Weights of a small mixture-of-experts language model, trained from scratch on English Wikipedia: width 320, 33.6M parameters.
Below are experts of layer 4 (counted from 0) of a mixture-of-experts language model. Rows are named router (the router's row for the expert), gate (a neuron's input weights, with its number), up (a neuron's input weights, with its number), down (a neuron's output weights, with its number) and show model dimensions 240-319. Each number is 50 + 10 x the weight over its row's rms, rounded and kept within 0 to 99.
After each expert's rows: a language model's description of what the expert responds to. This comes from a sample of Wikipedia text that the model never trained on.

# expert 54
router:64 64 33 37 42 46 61 41 42 47 43 52 76 48 42 52 51 43 72 48 49 53 47 55 40 71 50 39 29 64 58 57 36 57 54 50 46 49 48 34 54 49 42 54 61 56 39 49 51 45 33 38 44 44 43 43 54 51 42 54 42 62 61 62 54 62 46 57 40 68 33 54 47 53 49 34 41 58 52 39
gate0:39 51 30 34 40 45 50 38 30 40 58 55 44 64 64 39 54 15 46 44 47 47 48 45 56 36 55 53 51 60 37 57 62 40 53 56 38 47 47 43 35 47 50 49 61 47 58 37 61 44 34 47 55 49 48 38 76 42 60 43 49 52 54 50 48 62 55 47 45 50 60 63 45 41 51 47 33 60 43 49
up0:53 53 46 42 45 60 54 35 55 52 41 70 47 63 50 55 43 46 52 56 50 46 50 40 51 62 25 48 36 32 22 42 56 30 43 55 59 50 61 43 54 48 37 45 40 42 66 46 50 68 69 37 46 39 49 57 40 50 54 54 42 57 43 47 54 31 35 48 50 48 51 49 53 42 29 51 67 47 48 53
down0:49 43 49 63 39 62 58 59 57 29 46 37 48 49 47 37 36 49 56 37 58 51 42 52 49 54 50 54 60 65 50 37 44 51 52 56 38 38 63 60 47 33 47 47 42 57 55 46 44 38 42 59 57 64 50 43 63 50 43 46 51 40 24 46 53 41 54 57 56 58 37 59 41 61 64 57 44 62 43 49
gate1:38 61 46 55 36 40 46 42 55 55 57 42 52 52 49 60 45 46 47 50 64 50 56 57 48 69 49 51 55 49 39 54 53 48 68 50 46 60 49 39 59 64 50 65 59 57 56 48 37 48 62 68 76 70 64 36 39 70 34 48 50 59 58 56 57 60 50 59 42 57 66 49 54 61 50 49 44 56 49 50
up1:35 59 38 45 40 45 48 51 46 52 53 46 53 47 53 43 43 48 47 65 52 55 62 39 42 62 62 40 38 49 51 56 49 46 69 67 54 60 65 48 50 49 31 55 48 46 49 36 55 41 37 60 67 53 31 50 63 80 61 28 32 59 44 46 54 39 54 36 38 62 60 52 37 58 57 64 54 51 57 49
down1:37 32 52 62 51 43 44 43 49 48 38 64 32 54 61 35 61 44 58 41 46 39 60 59 47 61 69 38 61 56 53 45 52 62 50 52 54 41 52 59 44 46 49 44 48 57 41 55 29 52 51 47 54 46 49 53 52 64 48 50 43 57 50 53 54 49 32 44 73 71 41 48 51 49 46 46 72 63 50 42
Prefix and ti pieces. Short word-starting prefixes like de, co, inter, per, re, un, plus the ti in -tion words, e.g. cultiva-ti-on, specula-ti-ve.

# expert 22
router:62 46 26 50 61 43 37 60 46 56 52 60 56 52 60 50 48 46 69 53 73 58 59 39 40 60 61 51 38 55 47 56 68 41 45 45 67 58 45 46 65 53 72 48 52 47 51 18 47 46 53 57 38 51 37 47 53 55 48 57 63 45 59 34 43 59 46 43 57 58 63 48 63 58 57 30 48 52 36 46
gate1:63 35 39 55 38 39 52 45 63 68 42 42 43 54 61 29 60 50 45 61 52 44 49 69 54 56 50 41 40 42 53 49 65 30 61 44 64 43 47 49 49 29 58 58 41 57 34 52 48 36 56 57 75 47 55 54 32 40 61 69 43 51 66 58 55 45 47 30 37 51 58 61 42 58 44 49 38 52 55 44
up1:50 54 60 58 41 53 63 53 48 47 48 33 31 44 40 53 60 67 53 37 41 32 56 43 46 55 62 50 52 61 30 49 35 45 62 40 46 37 43 39 53 37 44 59 54 33 47 53 49 49 24 50 30 54 32 55 53 53 35 39 35 73 34 46 61 45 51 50 43 42 49 53 37 48 50 64 30 51 43 42
down1:61 52 50 45 62 31 55 43 37 34 46 46 46 45 35 49 44 47 46 65 51 61 72 54 58 52 58 67 60 59 60 42 48 43 57 55 46 48 61 46 32 51 56 54 48 49 51 31 63 40 66 56 39 44 47 52 48 50 68 56 62 35 43 33 56 51 20 63 35 62 30 63 45 60 42 47 46 47 59 62
gate2:49 40 44 47 53 27 50 71 51 64 41 50 57 30 62 49 58 43 46 42 53 49 47 52 41 37 79 45 45 62 53 36 46 57 63 42 62 51 49 49 63 37 53 66 65 43 43 62 38 43 30 25 40 44 43 41 51 60 51 44 42 50 46 37 59 40 74 49 61 57 70 66 51 42 51 48 53 51 52 34
up2:53 44 38 51 49 43 44 38 51 46 42 46 40 56 59 45 59 52 62 50 60 65 55 60 63 60 58 46 40 48 50 49 56 41 53 58 49 64 28 43 66 65 54 47 37 47 65 67 55 45 44 34 37 52 61 58 47 56 34 71 37 63 55 55 44 61 58 55 57 44 47 61 65 57 39 44 48 62 36 29
down2:34 31 59 57 60 64 53 37 56 51 42 30 31 54 41 53 48 43 51 51 41 45 57 50 63 68 39 38 56 61 54 63 46 60 43 37 53 54 54 37 52 40 58 69 45 54 42 54 45 61 51 44 45 69 32 33 55 49 56 47 48 56 73 54 47 61 52 60 57 43 57 56 44 46 47 49 43 53 44 47
Table numbers and abbreviations. Digits and short cell entries inside statistics tables and sports results, such as 0, 2, —, Yds, Caps, vs.

# expert 40
router:45 40 35 43 44 69 44 37 39 19 53 74 57 52 55 42 74 18 34 49 47 38 60 48 50 35 53 43 47 69 43 43 39 48 47 40 60 58 37 51 44 60 50 61 63 60 29 38 45 59 49 44 60 58 49 49 53 48 58 42 51 57 58 53 50 67 60 43 51 55 44 35 51 42 49 37 47 33 51 47
gate1:68 51 43 55 57 63 50 41 43 55 46 48 54 60 41 44 51 39 51 60 41 58 37 46 60 57 70 43 56 62 52 43 56 52 36 48 28 57 48 55 44 30 65 46 54 43 42 29 54 67 44 53 73 70 51 43 42 57 46 27 52 49 44 50 59 34 59 48 48 50 64 47 29 45 51 44 54 43 47 38
up1:52 62 65 55 49 40 45 47 60 49 62 39 43 72 35 49 80 51 40 45 48 36 42 44 33 42 40 60 63 59 48 51 61 63 64 54 73 38 60 62 49 69 39 38 53 61 55 45 52 50 57 34 43 55 56 61 40 57 60 66 45 64 50 49 52 50 47 57 60 65 58 42 71 45 33 68 66 35 53 59
down1:54 51 70 50 56 57 43 48 54 43 51 62 66 35 38 51 47 37 42 31 36 43 44 55 45 51 59 45 42 60 55 65 45 54 42 43 34 62 40 50 49 41 40 64 41 56 43 57 50 37 64 52 41 59 44 59 58 55 40 43 48 62 47 44 45 64 62 42 55 63 50 68 34 47 64 50 40 51 45 38
gate2:47 49 44 58 35 66 60 42 53 47 51 54 51 36 51 56 51 50 53 44 21 62 55 61 44 38 42 65 28 53 48 64 42 47 72 47 52 63 53 43 52 58 37 64 48 49 28 48 46 54 52 59 49 36 73 50 67 48 44 60 20 51 47 29 55 54 34 71 54 39 54 34 55 40 48 41 29 56 41 51
up2:59 42 55 48 39 59 68 49 63 57 46 43 52 39 66 45 41 43 43 44 58 71 48 65 59 59 57 40 30 67 45 72 41 42 30 39 43 44 49 35 61 44 74 34 43 41 50 46 45 44 43 51 53 59 44 54 66 72 58 48 32 47 40 30 53 56 38 61 42 37 41 30 46 46 48 43 40 43 47 49
down2:56 37 52 64 54 51 48 56 60 40 63 50 47 48 53 42 55 63 40 54 44 54 52 53 57 40 33 45 53 57 47 60 65 62 51 49 30 57 57 58 48 56 46 60 53 54 40 49 52 40 59 59 67 57 44 49 57 31 61 61 43 73 47 69 38 58 38 53 58 54 65 58 49 33 54 50 51 53 53 42
Section headings and sentence ends. Wikipedia heading markup and heading words, plus sentence-final periods before paragraph breaks, such as ==, See also, History, Career.

# expert 1
router:51 41 46 64 50 52 44 56 42 35 57 55 61 58 47 38 65 62 61 43 53 54 46 62 59 60 56 42 36 42 60 51 67 42 56 39 59 51 54 49 55 61 39 62 68 58 43 41 54 58 46 71 43 53 46 46 50 51 51 59 63 57 46 38 31 46 68 53 47 54 51 37 55 40 59 42 33 51 55 60
gate0:70 23 66 47 45 46 49 38 51 51 56 42 51 53 59 44 46 39 54 53 58 54 39 47 44 64 42 52 44 25 53 38 61 42 47 29 52 45 47 42 51 47 54 43 47 53 46 54 41 61 44 40 43 36 55 45 43 37 70 52 53 64 43 48 37 54 70 56 41 42 49 57 61 60 35 63 38 58 53 52
up0:47 53 54 43 53 62 58 48 61 44 69 49 28 49 22 41 54 52 38 57 59 39 46 63 39 45 57 57 44 53 37 51 57 53 58 43 57 43 50 57 56 54 55 26 42 42 43 45 57 49 59 47 61 68 64 59 44 54 67 48 40 32 39 40 58 40 58 54 67 53 41 61 50 49 49 56 45 45 62 46
down0:49 34 35 47 54 58 54 66 45 57 29 50 58 47 59 58 40 43 41 46 37 66 39 59 32 61 31 46 37 44 78 44 46 50 57 54 53 60 67 46 68 55 57 39 43 65 36 37 61 56 49 56 54 48 51 54 50 56 63 46 39 45 31 78 33 56 54 59 53 45 55 49 40 42 49 42 65 54 40 36
gate1:61 50 30 60 44 57 39 28 49 51 70 44 60 55 49 37 54 44 54 33 66 45 56 44 74 51 37 58 59 53 64 46 43 47 53 40 63 37 33 49 42 57 57 69 38 53 47 52 47 46 49 39 52 59 56 28 65 52 58 51 33 52 58 60 53 60 33 51 50 58 47 44 49 48 40 35 30 62 67 54
up1:47 54 45 42 33 43 52 47 53 53 45 55 64 69 33 43 60 57 54 55 47 53 58 27 49 32 47 57 43 60 73 32 45 50 59 40 51 46 43 44 33 51 55 42 49 37 34 65 50 56 44 39 72 61 46 43 47 63 52 58 35 57 50 48 66 35 55 58 44 60 58 63 61 59 56 49 46 46 49 58
down1:57 44 52 46 56 44 62 28 28 45 46 50 36 50 52 70 39 61 45 43 57 49 51 65 41 40 46 56 39 51 31 43 62 36 52 41 52 46 79 63 49 48 49 44 61 68 57 49 43 52 56 48 39 51 67 58 46 47 36 65 42 41 57 51 36 38 52 39 48 47 72 58 40 56 57 52 58 52 34 58
Numeric table content. Punctuation and symbols inside numeric tables and stats, such as en dashes in scores, decimal points, degree and minute signs, and pipes.

# expert 31
router:46 52 56 58 49 55 53 54 48 32 59 64 57 55 50 45 37 42 65 49 39 61 64 35 46 59 46 53 39 60 41 38 66 61 27 50 51 56 43 58 59 58 50 60 61 61 47 40 39 78 58 60 63 49 50 47 50 51 52 52 44 54 46 30 39 44 48 58 43 60 43 45 39 42 46 34 53 41 50 44
gate1:46 58 56 60 42 38 37 66 58 67 71 48 51 45 30 28 42 69 37 57 58 52 44 56 45 67 30 31 40 53 61 37 53 56 61 46 49 49 44 46 61 41 52 26 57 53 49 54 51 56 35 46 31 48 27 42 38 51 66 40 49 47 44 45 52 53 55 53 53 48 67 58 42 52 47 29 28 50 61 53
up1:59 42 50 55 45 38 57 48 29 62 45 58 46 27 35 44 44 45 36 45 53 34 61 37 48 29 59 34 50 46 39 53 42 46 54 47 52 61 60 43 51 51 46 52 54 38 49 51 58 34 54 28 56 47 55 57 52 45 47 41 59 51 75 37 43 68 53 43 65 56 39 46 46 52 33 34 73 52 52 63
down1:34 47 33 33 38 69 64 51 45 42 35 45 50 52 70 52 61 54 46 49 49 69 57 55 62 46 35 59 69 65 53 38 54 55 64 34 49 59 42 62 47 51 54 50 62 48 57 37 55 61 50 59 38 44 52 49 33 75 59 46 43 38 37 51 45 46 50 47 56 72 56 56 61 47 51 43 58 25 32 40
gate2:53 50 76 63 21 58 41 49 51 47 57 47 52 36 49 62 29 38 60 41 45 51 69 47 44 70 61 45 43 48 52 58 54 50 50 36 44 46 32 51 49 49 64 38 65 20 53 65 77 62 54 53 34 72 51 47 45 64 43 59 47 41 45 59 53 50 57 55 41 44 42 61 59 57 57 50 45 43 54 56
up2:61 68 55 61 52 58 62 63 27 52 60 46 29 32 53 52 51 38 57 42 48 54 57 53 43 47 57 38 42 52 54 61 61 56 36 42 57 30 50 64 62 58 43 53 39 41 53 57 60 41 37 44 59 52 60 41 43 32 43 47 60 34 52 45 47 65 30 45 57 48 47 54 56 46 54 64 62 52 45 24
down2:56 51 50 47 26 46 43 54 50 61 54 63 64 46 56 53 44 30 42 65 45 71 69 41 41 55 48 35 50 61 30 58 68 36 53 58 72 54 45 33 50 52 46 56 41 51 55 38 54 46 23 45 56 70 59 48 51 65 42 42 37 42 65 50 29 37 31 44 40 67 45 52 52 37 64 39 52 71 62 56
Word-initial capital pieces. Capitalized first pieces of names and words at the start of table cells or after punctuation, e.g. Ed, Fred, Al, Trans.

# expert 27
router:45 51 55 55 70 45 44 46 52 60 64 43 62 51 68 46 46 44 58 67 45 65 43 58 32 67 59 46 38 59 51 45 45 47 31 47 45 52 39 40 48 60 36 63 63 37 36 38 53 53 47 62 50 37 38 53 56 37 55 58 39 46 46 54 39 51 45 49 53 54 38 70 44 48 50 19 45 59 40 43
gate1:42 67 40 44 51 48 55 46 42 45 47 61 46 46 43 50 47 55 50 66 51 61 37 62 53 57 44 55 53 35 53 54 66 47 55 46 64 70 59 49 64 41 54 55 55 46 56 48 56 31 51 46 37 62 41 72 37 74 42 53 52 52 48 52 44 43 54 56 51 42 65 51 56 47 73 56 55 64 38 54
up1:38 43 46 27 58 49 52 46 60 41 35 52 38 57 36 46 46 46 52 47 54 51 51 46 39 35 60 42 47 48 53 52 43 36 47 39 54 52 58 19 48 51 59 53 43 45 53 29 40 36 49 42 47 26 48 51 49 56 50 44 44 26 47 53 54 38 68 49 62 43 62 55 42 53 58 65 61 58 49 59
down1:56 69 41 53 60 66 44 65 40 57 72 48 66 48 45 60 41 52 48 24 35 55 49 62 54 62 68 62 60 35 46 51 47 38 37 33 35 30 70 48 58 63 49 51 42 39 58 41 50 57 45 58 37 48 48 67 64 46 50 63 53 46 49 44 45 61 44 57 60 56 39 79 44 63 42 53 44 47 50 45
gate2:47 53 36 53 50 54 54 41 48 65 48 58 56 49 52 54 51 52 59 47 48 57 49 48 41 32 53 50 54 70 50 53 41 55 51 49 56 61 42 45 62 63 51 56 40 51 66 54 38 51 60 49 31 33 50 49 59 63 72 41 63 38 40 42 48 32 45 52 54 37 70 59 33 66 64 45 56 47 33 62
up2:56 77 53 51 62 31 41 58 46 28 58 55 42 39 31 40 48 44 68 54 41 69 40 44 27 67 73 75 50 55 76 41 49 44 63 42 53 51 51 30 48 60 59 45 45 61 55 55 44 49 34 52 34 49 77 71 39 42 48 51 49 30 47 36 54 55 53 78 51 45 54 56 59 56 55 51 46 57 63 44
down2:61 43 55 49 50 30 48 49 67 56 65 58 58 51 56 36 49 47 49 65 52 45 40 45 46 47 53 50 44 58 46 62 60 45 32 31 57 57 56 55 48 53 58 21 41 43 46 53 58 67 47 53 50 46 35 28 49 62 61 41 40 57 47 52 61 46 40 47 53 49 49 53 48 60 49 44 47 38 62 59
Foreign name fragments. Hyphens in list and table markup, plus vowel-ending pieces inside foreign names and words, such as Már-io, Mar-é-chal, Eth-io-pia.

# expert 39
router:59 54 28 51 48 64 48 33 46 47 47 57 52 54 39 45 55 45 45 40 53 39 66 67 55 64 48 29 46 48 66 36 30 44 53 45 56 54 52 39 61 44 66 62 55 62 52 46 52 54 63 53 32 52 30 45 60 40 62 38 54 52 59 61 29 58 41 57 43 56 50 46 52 58 63 54 31 53 50 75
gate1:51 55 37 66 40 50 48 53 43 46 51 57 54 50 47 56 56 55 53 55 50 55 57 64 41 49 58 32 58 66 50 49 42 53 64 68 45 53 53 45 57 41 64 51 64 56 51 49 49 39 51 35 42 68 32 36 64 38 49 41 34 47 55 34 62 43 53 76 40 42 51 41 59 37 48 62 54 52 36 56
up1:53 54 37 53 41 55 40 50 46 53 49 76 55 68 24 51 44 64 52 58 45 37 53 34 63 71 48 47 40 47 35 42 61 53 60 65 57 71 46 47 72 57 39 40 46 40 53 62 45 57 68 48 25 46 58 56 31 65 65 59 59 57 47 50 57 53 42 54 42 47 61 61 41 59 50 73 44 48 43 40
down1:54 60 63 65 51 58 50 63 37 51 58 34 33 71 68 33 57 52 45 52 61 37 53 48 50 61 47 69 63 62 64 57 58 70 56 44 48 53 43 43 44 35 70 59 58 34 59 49 37 53 54 38 51 47 49 58 36 61 51 41 58 64 51 51 40 40 45 46 41 52 46 46 68 43 59 47 33 41 47 45
gate2:60 68 43 55 61 47 65 54 62 47 36 60 49 49 55 53 58 62 44 60 44 56 36 53 48 46 44 65 61 60 50 62 45 55 46 47 35 49 69 59 33 37 65 55 52 73 54 50 37 54 46 47 40 63 57 58 27 51 48 65 64 61 42 44 53 61 24 45 55 54 64 46 65 52 42 50 43 60 45 58
up2:34 28 63 66 49 44 54 55 56 61 42 51 55 43 53 49 48 51 56 45 66 60 72 50 63 47 43 54 47 51 26 53 62 50 30 39 59 53 54 47 48 47 62 55 38 54 56 34 47 51 50 37 41 57 41 51 42 44 48 40 48 60 48 64 46 48 71 43 47 65 61 46 71 45 53 58 49 41 53 52
down2:50 32 51 56 34 52 57 55 45 43 77 52 40 42 63 58 74 28 54 66 47 49 50 74 46 53 45 62 32 65 58 49 41 64 45 48 41 56 55 43 47 59 44 54 60 28 49 62 56 41 47 46 56 55 59 51 69 67 43 45 80 28 64 59 42 41 27 43 73 52 66 50 45 50 55 51 61 44 51 53
Mid-word syllables. Word-initial prefixes (st, rec, comp, cons) and following syllable pieces like ali, ci, ti inside longer words, as in batt-ali-on, cons-oli-dation.

# expert 58
router:56 52 46 61 46 52 55 39 54 58 43 57 64 64 42 36 49 16 37 37 47 59 51 54 58 63 59 47 50 56 47 51 44 64 52 45 53 56 42 42 48 66 42 71 60 38 42 38 36 70 42 32 41 55 40 55 52 56 55 52 53 32 60 31 47 40 49 42 48 55 46 55 43 50 47 41 40 39 56 53
gate0:47 44 48 43 54 43 54 37 53 42 38 37 35 52 69 51 71 38 45 34 51 35 51 41 48 30 42 54 63 62 32 44 63 39 47 52 45 45 43 48 36 49 58 50 46 59 48 53 64 69 52 47 57 42 28 52 50 40 40 41 44 39 30 48 58 47 42 42 55 45 66 42 50 59 38 55 54 58 38 47
up0:45 51 49 40 78 27 46 49 58 45 55 41 48 34 55 52 49 55 40 30 45 63 39 43 44 45 42 66 48 51 53 54 40 48 58 50 46 40 44 37 49 68 66 52 46 67 65 38 44 60 57 60 49 32 60 55 58 46 48 45 42 40 51 46 65 54 48 54 49 51 44 46 64 37 56 67 59 44 48 35
down0:54 33 53 46 57 54 53 49 35 58 66 39 49 49 51 34 48 48 43 44 47 39 51 48 45 49 60 39 56 55 58 55 49 42 41 48 69 56 39 52 49 58 51 69 50 42 62 60 35 39 28 43 43 28 41 64 41 48 49 47 53 37 61 35 47 47 50 57 49 41 24 63 69 54 58 62 47 47 47 41
gate1:64 53 38 60 57 62 61 41 46 58 70 48 42 38 29 46 59 52 41 55 40 55 36 42 47 59 29 43 45 47 36 44 47 35 42 56 59 57 59 46 39 56 65 43 59 45 61 55 38 42 49 70 54 61 61 62 63 44 44 40 39 56 57 51 38 51 40 49 48 52 56 53 53 53 45 64 33 55 63 66
up1:63 53 49 50 61 66 57 71 54 45 24 61 44 50 58 55 61 50 48 44 44 53 46 54 43 49 47 34 24 53 45 62 58 63 37 55 79 56 41 30 43 53 58 46 70 51 59 70 52 52 51 34 47 53 56 51 39 47 48 45 50 66 58 33 54 60 47 61 26 43 45 46 43 36 46 59 33 50 58 56
down1:52 37 50 43 48 40 54 65 59 42 31 62 48 61 49 31 62 56 60 43 52 57 54 48 52 46 56 50 58 57 56 57 41 36 63 73 37 53 74 44 39 71 59 50 55 43 48 66 48 54 44 57 59 62 56 54 39 45 43 54 49 48 65 38 41 43 58 56 31 51 58 42 18 46 42 57 51 41 48 61
Infinitive to and auxiliaries. Connecting words before a verb or phrase, such as infinitive to, and, or, not, and auxiliaries had, would, can, will.

# expert 61
router:60 52 47 62 50 69 45 47 41 53 50 66 62 64 53 63 62 47 58 24 38 42 52 45 43 57 65 71 48 65 49 56 49 72 44 36 40 58 37 61 59 69 33 53 55 40 32 50 51 51 41 56 56 61 62 51 40 48 61 40 66 53 56 52 43 52 51 61 37 55 51 55 41 41 49 40 50 36 46 46
gate0:62 39 39 52 37 57 50 59 73 41 40 34 57 54 46 42 55 58 70 37 32 38 49 56 32 43 51 48 56 41 49 57 37 67 42 59 38 54 48 62 73 42 45 41 45 32 50 72 54 64 36 56 52 63 41 53 62 51 57 57 49 60 64 51 43 57 35 62 56 66 52 49 55 53 59 39 53 44 38 54
up0:56 30 60 61 59 53 45 40 36 54 87 48 45 40 35 54 42 59 35 44 58 36 49 51 42 40 65 60 61 55 57 54 33 45 43 58 54 68 66 58 57 53 60 46 56 57 44 45 59 53 45 54 38 42 41 63 65 54 32 57 48 52 51 52 46 45 38 59 58 53 57 34 65 39 46 31 42 54 54 45
down0:49 40 43 37 41 53 60 61 55 50 49 39 52 53 36 55 49 51 41 39 62 60 53 54 47 52 34 40 57 53 59 44 39 57 31 57 63 50 53 30 53 44 56 72 60 46 49 54 63 32 57 45 36 60 48 64 45 35 45 71 54 48 59 66 57 43 60 57 60 39 66 51 51 44 62 45 20 72 38 57
gate1:52 50 63 44 55 59 31 45 52 66 67 62 48 53 49 64 57 45 50 46 57 45 35 41 52 57 59 65 48 41 68 30 51 49 42 39 46 58 45 72 52 50 48 43 54 54 51 52 42 47 40 43 45 48 60 63 42 39 38 59 48 50 55 47 56 36 69 59 64 61 72 50 51 44 52 51 49 26 44 41
up1:57 77 41 46 48 49 66 58 37 41 42 47 49 46 52 58 61 58 51 44 52 66 69 61 48 46 49 53 48 53 52 40 55 52 41 47 43 43 45 45 44 42 47 41 40 51 56 63 49 43 48 40 42 44 72 62 55 51 46 43 48 59 46 45 54 52 59 37 54 62 62 80 45 50 59 55 65 51 44 62
down1:40 58 49 34 43 50 41 56 55 53 55 31 65 55 42 52 45 38 52 54 52 53 30 51 40 49 65 61 35 80 42 40 37 56 52 60 59 53 43 45 36 59 51 50 52 52 71 53 45 52 34 45 49 52 57 52 49 43 62 38 55 33 44 58 43 38 61 57 62 41 45 46 53 59 60 51 55 43 49 52
Names, pronouns, acronyms. Pronouns and the first pieces of proper names, nationalities and acronyms, e.g. him, he, David, British, ESPN, Syria.

# expert 49
router:64 41 53 64 41 38 52 55 42 47 53 58 61 56 38 51 61 57 69 41 46 70 51 57 62 72 53 62 37 61 61 48 58 33 46 69 50 56 61 44 54 61 70 61 52 41 52 47 37 51 59 44 49 54 42 39 46 53 63 60 58 42 43 45 29 51 58 67 60 63 33 44 56 53 35 37 35 61 47 58
gate0:55 41 37 59 52 54 48 61 40 48 47 55 53 47 35 49 58 53 61 63 42 51 57 43 62 37 46 59 63 51 63 47 83 36 54 61 67 57 63 62 55 58 34 71 52 56 49 47 57 50 40 55 43 53 77 65 75 56 54 41 55 49 30 39 42 48 45 33 38 29 45 62 55 46 33 32 50 60 45 63
up0:47 45 52 59 49 59 59 69 57 38 62 53 48 42 50 41 59 68 44 58 48 44 42 64 53 46 50 68 50 41 42 32 59 29 35 41 46 64 52 51 48 37 64 48 55 42 52 43 51 69 63 62 41 46 41 62 30 74 50 39 57 68 50 46 45 56 70 53 33 69 53 56 49 30 61 62 41 61 27 54
down0:59 45 53 33 33 43 34 59 53 52 38 49 62 50 61 34 38 60 44 40 56 61 39 60 41 38 64 41 57 49 60 48 47 54 38 30 67 36 36 42 64 49 41 26 41 62 55 56 63 43 74 51 53 60 56 46 63 49 43 53 44 35 64 55 41 47 39 57 50 43 39 52 52 53 44 54 52 46 50 60
gate1:55 39 54 54 40 53 66 51 37 43 51 59 41 66 42 51 50 41 56 61 51 42 46 34 49 46 60 68 49 38 65 34 46 48 48 58 51 66 53 45 49 54 54 43 44 47 42 47 38 32 37 47 54 42 55 64 39 54 65 50 59 54 80 57 53 30 52 58 57 42 59 53 60 74 64 46 43 57 60 55
up1:45 38 65 58 54 65 53 60 41 63 55 65 49 51 35 45 39 31 53 51 64 55 42 44 62 71 49 67 38 62 77 67 47 33 60 47 46 64 56 69 54 35 44 55 42 55 71 35 45 45 64 43 58 48 50 49 35 33 58 39 61 57 53 36 56 64 54 53 39 40 62 43 45 60 37 30 66 60 47 46
down1:48 50 60 56 49 48 52 48 43 33 32 39 56 44 40 46 43 54 71 53 57 55 42 51 51 54 36 53 40 46 53 49 72 47 50 42 30 49 36 35 30 44 54 35 54 37 39 69 51 45 36 38 69 43 51 42 51 76 42 44 58 59 63 62 45 53 59 38 75 36 43 43 72 41 52 49 37 47 49 48
Open parentheses, action verbs. Opening parentheses after a name, plus past-tense verbs and particles of action, e.g. held, won, built, over, directed.

# expert 57
router:61 51 43 60 57 44 64 51 43 39 66 37 54 54 38 38 45 29 59 42 66 47 56 45 68 46 67 43 35 56 54 49 60 60 59 53 54 65 38 35 67 62 64 51 69 29 42 35 60 46 46 60 50 44 47 42 68 44 53 68 38 62 41 55 46 52 51 33 40 53 42 45 41 46 41 43 49 45 30 49
gate1:55 62 37 63 50 57 70 59 40 52 51 54 47 66 28 66 63 61 62 57 61 47 35 47 59 65 65 42 54 44 53 55 53 42 58 58 53 61 47 47 54 45 37 25 56 31 47 61 61 31 54 38 58 49 55 51 42 43 71 50 56 61 51 51 35 50 64 50 47 39 48 45 34 47 42 59 55 43 39 65
up1:54 51 54 49 54 48 53 47 56 50 53 31 57 43 43 51 40 53 55 47 58 43 57 58 43 50 56 46 56 39 53 31 58 46 64 38 42 45 59 45 46 57 62 64 64 72 51 47 43 55 56 52 49 56 42 53 50 54 47 62 49 38 51 59 55 59 51 63 51 62 43 52 54 36 55 53 44 61 58 53
down1:70 44 35 55 44 52 46 52 57 44 43 54 37 37 29 43 45 57 46 49 59 57 62 52 40 40 50 53 51 39 47 68 35 47 38 54 59 48 55 41 39 64 45 42 55 47 45 44 45 61 54 41 63 56 53 43 61 61 31 43 47 66 59 59 39 49 51 42 63 54 56 38 51 29 50 51 49 53 44 72
gate2:48 39 58 38 55 48 56 55 38 41 65 50 36 60 45 74 43 31 55 52 33 52 61 31 51 33 43 63 41 66 42 41 54 53 52 47 75 64 28 57 83 51 67 52 49 48 42 54 49 35 41 42 53 24 49 44 47 58 39 61 30 60 40 65 46 72 51 52 45 51 64 48 47 63 42 45 47 42 47 33
up2:48 34 71 64 54 65 56 57 50 34 59 45 52 36 66 57 63 48 64 63 36 52 59 38 36 46 45 50 49 77 61 48 51 56 42 40 66 53 42 56 66 50 44 46 51 31 42 52 61 56 47 50 56 47 44 65 57 38 39 52 54 49 72 58 39 49 48 43 38 56 44 50 30 49 47 52 37 44 47 52
down2:38 46 50 24 51 53 53 39 75 47 67 35 49 53 42 48 38 44 55 55 39 52 62 46 48 38 50 31 65 68 42 42 73 50 34 48 43 51 38 43 53 37 36 49 60 34 49 54 41 40 57 60 60 54 59 41 48 44 56 37 41 50 61 47 37 61 53 19 55 57 62 61 54 70 66 51 47 50 48 47
Numbers and infobox units. Digits, units and values in infobox and statistics lines, such as sq, km, mi, UTC, Summer (DST), Density, plus census phrasing.

# expert 3
router:56 53 58 59 42 61 48 40 48 51 49 43 45 51 44 35 52 57 63 56 73 59 55 56 35 48 64 51 32 56 54 44 44 51 48 46 55 68 53 47 75 57 66 62 48 37 48 51 52 69 47 48 36 54 43 37 53 43 36 58 45 28 43 30 41 66 54 49 44 53 47 43 45 38 45 52 41 43 51 47
gate1:37 62 47 57 56 59 55 80 45 59 67 51 48 50 62 49 50 40 46 59 40 46 51 45 41 53 45 45 77 36 54 43 65 53 60 40 58 53 60 44 52 58 48 32 63 37 46 25 58 57 38 44 55 60 58 33 51 46 51 48 51 43 46 47 56 53 30 48 48 46 60 41 37 36 43 55 33 54 59 52
up1:54 35 52 59 42 50 64 29 42 58 51 56 43 55 46 35 48 62 43 52 49 66 63 49 39 55 55 46 41 44 52 53 57 50 54 59 58 44 63 55 53 63 55 43 40 51 69 46 33 63 39 51 46 58 51 44 53 51 52 45 43 51 54 51 53 32 47 62 62 45 57 38 75 61 40 43 53 44 43 49
down1:59 39 33 53 64 57 46 51 68 54 49 51 58 58 27 47 49 57 34 51 53 49 51 48 49 41 34 61 45 57 56 50 65 52 54 51 61 45 43 64 40 44 42 54 59 55 52 51 35 45 45 70 31 53 58 47 44 44 60 43 28 62 56 38 64 40 56 46 42 48 62 46 63 33 50 60 52 65 36 56
gate2:38 49 43 68 52 46 38 39 34 39 56 51 70 36 48 54 52 65 48 55 69 56 37 42 31 58 30 56 61 37 51 34 48 57 45 47 47 51 43 51 52 54 45 61 47 56 40 68 53 33 42 23 50 69 35 81 56 50 38 51 45 42 44 35 61 58 49 61 36 40 49 40 58 37 35 44 43 53 40 61
up2:62 42 48 73 51 60 42 37 53 40 65 37 44 43 49 38 46 34 67 64 59 58 47 54 48 64 23 47 43 52 64 60 43 43 57 40 34 49 34 61 49 45 39 57 44 32 51 44 40 45 49 40 58 41 45 62 47 40 57 48 30 44 43 38 48 53 53 65 49 40 45 30 54 42 41 57 51 40 64 47
down2:47 52 63 55 50 53 59 44 42 26 36 60 58 40 51 52 53 46 67 45 42 52 66 60 43 27 52 37 41 50 45 48 56 49 38 49 48 52 60 49 54 34 60 39 42 39 45 44 63 62 71 44 55 62 33 51 50 63 37 46 52 45 45 53 55 49 46 56 44 39 45 63 66 60 67 42 45 55 46 50
Copulas and predicate starts. Forms of be (was, is, were, been) and the word after them, such as a, more, too, not, also, in descriptive prose.